{
  "num_hidden_layers": 17,
  "hidden_size": 320,
  "experts_per_token": 2,
  "d_expert": 256,
  "router_score": "sigmoid",
  "normalize_top_k": true,
  "balance_loss": 0.00036,
  "vocab_size": 9089,
  "norm_eps": 1e-06,
  "tie_word_embeddings": false,
  "optimizer": "muon_variant",
  "learning_rate": 0.0136,
  "beta1": 0.93,
  "dataset": "wikipedia_en"
}
Below are experts of layer 5 (counted from 0) of a mixture-of-experts language model. Rows are named router (the router's row for the expert) and show model dimensions 80-159. Each number is 500 + 40 x the weight over its row's rms, rounded and kept within 0 to 999. Numbers have three digits each.
After each expert's rows: a language model's description of what the expert responds to. This comes from a sample of Wikipedia text that the model never trained on.

# expert 30
router:503518508538457492486509520529528471463506557518481528470484439555565483422511538504691456503451517536541466497550513506424519519480467462503535646472487477529482468485438526485482419473489556453454438481503529497466551535488469529513504561
It responds to: Role and institution nouns. Head nouns after the, a or his, mostly roles and institutions such as member, governor, director, son, Kingdom, District, plus suffixes like -ation.

# expert 4
router:612497452509491471457501479469573552440479586529468565505452465469594486448494511554525466507569462453460607484492470503500510568500481530484396596451487469513587427468534514508512474469579514481532438436511451470506515501454497553511421516
It responds to: Name-ending syllables. Final word pieces of personal and place names, especially foreign ones, such as -ara in Chiara, -ini in Salvini, -ić, -ka.

# expert 10
router:517486506503449474451541473502523563458537440493482527506451492539477507477509496494579511618503448462501497481427475504499570515511458480501538539501451520511443470498455489512508437516545476404430535458444424483451517528503505522501368558
It responds to: Capitals, acronyms, sports terms. Capital letters inside acronyms and abbreviations, plus league and sports-table terms, such as SATCOM, ABA, AL, MF, DF, Cup.

# expert 15
router:466509507449463420469569488487455605483439519442481536524527535439476532527491536510510479552580446512441567549492479576468520582490532529521483490511490510534475493427445487492516512544468486482474533495441438452502474505475549508474493502
It responds to: Articles and proper adjectives. The, possessives and words opening a name or phrase after a preposition, such as National, American, New, World, Indian, Best.

# expert 9
router:499451575392501517510527505382548511536429503534461481541529539465517457452492536481519413440498533504471533427565548497495514442425502561472460521487543493531577505500534461502410524506502545481462516491496481528507533439585485574468504510
It responds to: Hyphens and spaces before numbers. En dashes and hyphens inside scores, ranges and compounds (2016–17, 88-69, Two-way), and spaces before numbers in tables and dates.

# expert 22
router:470446553473512478514528382505500561481480489463522463515540511393456429489490539548494454501466524557488519459498576507447480501539530490523433503508518535471513460495362524476471513468485512581482506491498560506513550455581556502415529514
It responds to: Mid-word lowercase fragments. Short consonant-led pieces inside ordinary English words before a suffix, such as confl-u-ence, ad-ul-tery, sc-and-al, plus stray non-Latin bytes.

# expert 24
router:598434467525489479522456506447464538436502489537460554438471475491482473506590474575457489509493450506484485473513516538498487555479436516485487534523459460433536479439477553494479484480506519520443509485448399501479487531447545589438510558
It responds to: Closing punctuation and separators. Closing parentheses after dates or titles (born 1957), table pipes, commas, and and, all ending a field or parenthetical.

# expert 3
router:516481623500479444466544484458465520539467426476521512495424522429600462511488537461488471516524557477503539465472539505538517464531530489483528489469450527491508502454520505629520492539525622479514551459409479443528534495483496516481474509
It responds to: Prepositions after nouns. Prepositions, mostly of, in, for, by, joining a preceding noun or participle to its complement, as in Faculty of Arts, Succeeded by.

# expert 0
router:451484511485497516467487477503514477478463509401446576526471542546584523499525493443576484551500497497432523535505501533473495511548502479471520586487493472494512454495452474468484431427501514510473455512451470500505558481559523489559526578
It responds to: Infobox field labels. Field names and short values in infobox or list lines after a dash, such as Coordinates, Born, Total, km, Species, UTC.

# expert 17
router:505507551489456460438492538482576496492496510517427528513470413531415531485475465481457477512536454515458561458445527571555547484461495525471492494465502453448460489455549504517476538448500621459497474472498501516451511471521518518481410500
It responds to: Verbs and participles. Main verbs and participles after subjects or auxiliaries, like mixed, recognized, known, played, and endings -ing, -ed, -ated.

# expert 14
router:532487563488493471448461512516433491497442503521464583503458523458538520471555488478599480567500504449499485470539504525521496483459433468502535562436482454467511482459439490487439454524569504525450494507520461473456498461454527568517467440
It responds to: Final numeral digits. Single digits completing numbers in dates, scores and tables, like the 1 in 2001 or 1–3, plus month and century words.

# expert 21
router:537528570511501490527529494451452481456486502520473497458471514549501477463490464523504479479506541524486486466471546507516532557528484543504444502454470484459487442473476391521428467522526615553518466500470506586472511518483455555490473545
It responds to: Sentence-opening prepositions and conjunctions. Prepositions and conjunctions opening a clause or sentence after a period or comma, such as In, Since, at, during, that, near.

# expert 11
router:546463472529483491509497539435479555466478424453486500504578452505474462453510421551470509536493451550456515511510466553532552591533452460527508493508450428455565444456439491513442522437528525462481551532515470515424510531546481568473457515
It responds to: Conjunctions and separators. Coordinating words and list separators such as and, or, but, dashes, &, semicolons, bullets and table-row pipes joining items.

# expert 19
router:602475462525437438451433462517520502481433485539517527481489540496512465480526561502514472498588377431505538478509444566456520514521510494487535571497459525536542475508418556508436483462541572511475448508498507513501511421514483524442482484
It responds to: Number digits. Digits and number pieces in years, scores, statistics and table cells, such as 201 in 2011, 11 in 0–11, 62.9.

# expert 2
router:562504446493474438542507517440547538449458510497523475481463524526485442421441500486504465466589427497483542494473584616516514484565491507481506582512507516474452516479438495540440525473524629530521436508519486447433487456552476504478497495
It responds to: Leading number digits. First chunk of multi-digit numbers, mostly year prefixes like 201, 199, 196, plus coordinates, ages, ISBNs and table values.

# expert 8
router:514525536457489463561571476443474538510464549458486521527584514512415479500550460495543503509497532474465453497586478500500519511419481517508343508505439553494472472448440429502454431479534514485483510512519535446377499498533488569541472506
It responds to: Opening brackets and quotes. Opening parentheses, quotation marks, LaTeX $\ and {, slashes and prefixes like un-, Non-, sub-, before titles, dates or formulas.

# expert 12
router:513478540427492491432511509460567486523481468531473480537447400457485441459447526474499455505508445495485549455507539485470518471466509500519495557577475474515542513494501556539468501496513520517527432512476378522572512432507528545511474498
It responds to: Spaces and Latin endings. Spaces before numbers or indented lines in tables and match reports, plus Latin species-name endings like -ensis, -atus, -ii, -ella.

# expert 26
router:480503583462515493503528454500507577517550540534492538511487483460436531479587475475482441526526443568497532479572594527441473509505534483471508560483425512501494506477496513482505470524490500442487479455514546513429493483486542554468490528
It responds to: Line breaks and structure. Newlines, paragraph breaks, table pipes ending rows, section == markers and sentence-final periods in lists, tables and headings.

# expert 18
router:481532555484384513457417491471522491398454512533455454431496551448463535547510532536511508412500415540393467488521474515511487487439507511574493506503465540549512466502512479511411485521509534479436463492456428452439513459499532531508503490
It responds to: Auxiliary verbs after subjects. Verbs such as was, is, be, had, has, and infinitive to, usually right after a subject pronoun or name.

# expert 23
router:473455558529483517482498476475550570525521512456469571515500447577521492462455502444528508578579485490514551427488495546440525465473491473576533548450486509458462539474478471484479514522474553442425465466473536439461535452509506528480428506
It responds to: Modifier and compound nouns. Adjectives and noun modifiers before a head noun, like home, public, football, music, sea, middle, plus suffixes -ic, -al, -ication.

# expert 6
router:576508474563510508523507485442470503463520590441440544483478498497456532511528472538474462427500525466428537469487538494510435533467500477450516533533511545462547505450487527431433499428429518453419557472534419488486550525463532544482504496
It responds to: Commas and brackets. Commas ending clauses or list items and inside dates and numbers (January 20, 2023; 18,440), plus opening parentheses, brackets and quotes.

# expert 28
router:519456478537453476497517485491497607495469475497503436463530425493508424461505456568466439479572516514508498553538557564434544508540583377488452510557496556554575511486476492505464424544476529546510511479483479473478512471512496543453542463
It responds to: Word-initial prefixes. Opening pieces of longer words and capitalized names, often after the or and, such as con, comp, sp, Cont in Controversy, Prot.

# expert 31
router:517543494521464486518429486506557451460499506579526546505488510478588439469525456501517492514500460540437489502521534492415468481517411495489506554502465498483517506479518545452459461516546496483413484486385507521497480430519487495530453482
It responds to: Pronouns, plural nouns. Subject and object pronouns and plural noun endings, such as he, it, who, them, people, men, -ions, -ers, plus %.

# expert 29
router:558570458503442441505481547464501563422500468502469550462479530473534471505517469509578510503586423487529489509474498538472430509455478520426493544532451465550561430470514491513469475542532471480455489475481498462457529503470471565522463548
It responds to: Proper names and places. Given names, surnames and place-name parts in lists and tables, like John, York, James, Creek, Lake, suffixes -ton, -ley.

# expert 1
router:573498487542500486428458502512547489439454504450461484465449486539504493520475531657558508552492545553510440450515533505459483616543486463471495491500495521508526474519488486461470498576526484560487461438474438424475520531477481554522525493
It responds to: Table separators, month names. Pipe characters separating cells in tables of results, scores and election data, plus month names in dates like July 6, December 2019.

# expert 13
router:502531474476452472514487504432511596477498525467529493409543417501491408533576535546523473563509475443453501466538433528447499518532553427475490524504492530588552445489512490496479518477587499465505527481490405531473579473514528481523423482
It responds to: Foreign-name pieces, diacritics. Pieces of non-English names and text, such as de, del, der, ā, ø, Cyrillic and Greek bytes, plus titles like Mrs.

# expert 7
router:621477455487485557516515491429543510371427477464501521449568551475491505497501499545515499538492530500487505418541551546512512519505431497479484518496480588486542413458526461475478409540443507498472541513501466502431568447515530512463510542
It responds to: Name-initial word pieces. First or early pieces of capitalized names of people and places, such as Car in Carmarthenshire, Man in Manila, Mat, Fre, Hen.

# expert 20
router:515436523499468395566532527481554472498444537490475490472507498493550506474442482542449488447488511478500477478549508497429447492493540501506493511412465509498486521460437453512470439553515484478438519512486492493532534458521551498475529514
It responds to: Mid-word foreign fragments. Inner letter pieces of foreign or rare names and species, such as th in Canthar, ak in bhakti, ph in Typhoon, accented letters.

# expert 16
router:535484558526541498457516461446528533537495484547476511543493446435472490483463527562489486544502495452473541480552493499424534557571491506504469521529478535527490496496478471479452534475496561498491491529527528408513531484461515502479463494
It responds to: Determiners, articles. Articles and possessive determiners opening noun phrases after prepositions or sentence starts, such as the, a, an, his, its, their.

# expert 27
router:522398516484481449475500538525531491553507443429483482490536508473477501499602486557471480551449492556463605483474471538513432466526492472495486518518473476544565447470477513459493441543476556516436512509511524504468528497491502509520488513
It responds to: Mid-word word pieces. Word pieces inside names and rarer words, often a short stem before a suffix, such as sign-al, Jew-ett, air-born-e, Neol-ith-ic.

# expert 5
router:438456585434475412489531496511454455505541519468464532486512473547496462423514451590459425459479474499498550483609524533475504504463541528484439491448367519534558467471477526544373491535547503442482521508486475532492486505502490568445489498
It responds to: Capital word-initial letters. Single capital letter or first fragment starting a split name or rare word, such as H in Hedonist, K in Kai, Z in Zinjaban.

# expert 25
router:446497496473467468517544533459508500542532499559461479524500515491532415485552526470588461510512449463461438541533546590500498518538443434528487507494449485498503488480531470527443523461533488466471506382552436497426471556582499514539504482
It responds to: Sentence and list punctuation. Periods ending sentences, list-item hyphens at line starts, and colons introducing quotes or credits, such as Starring: and citation-ending periods.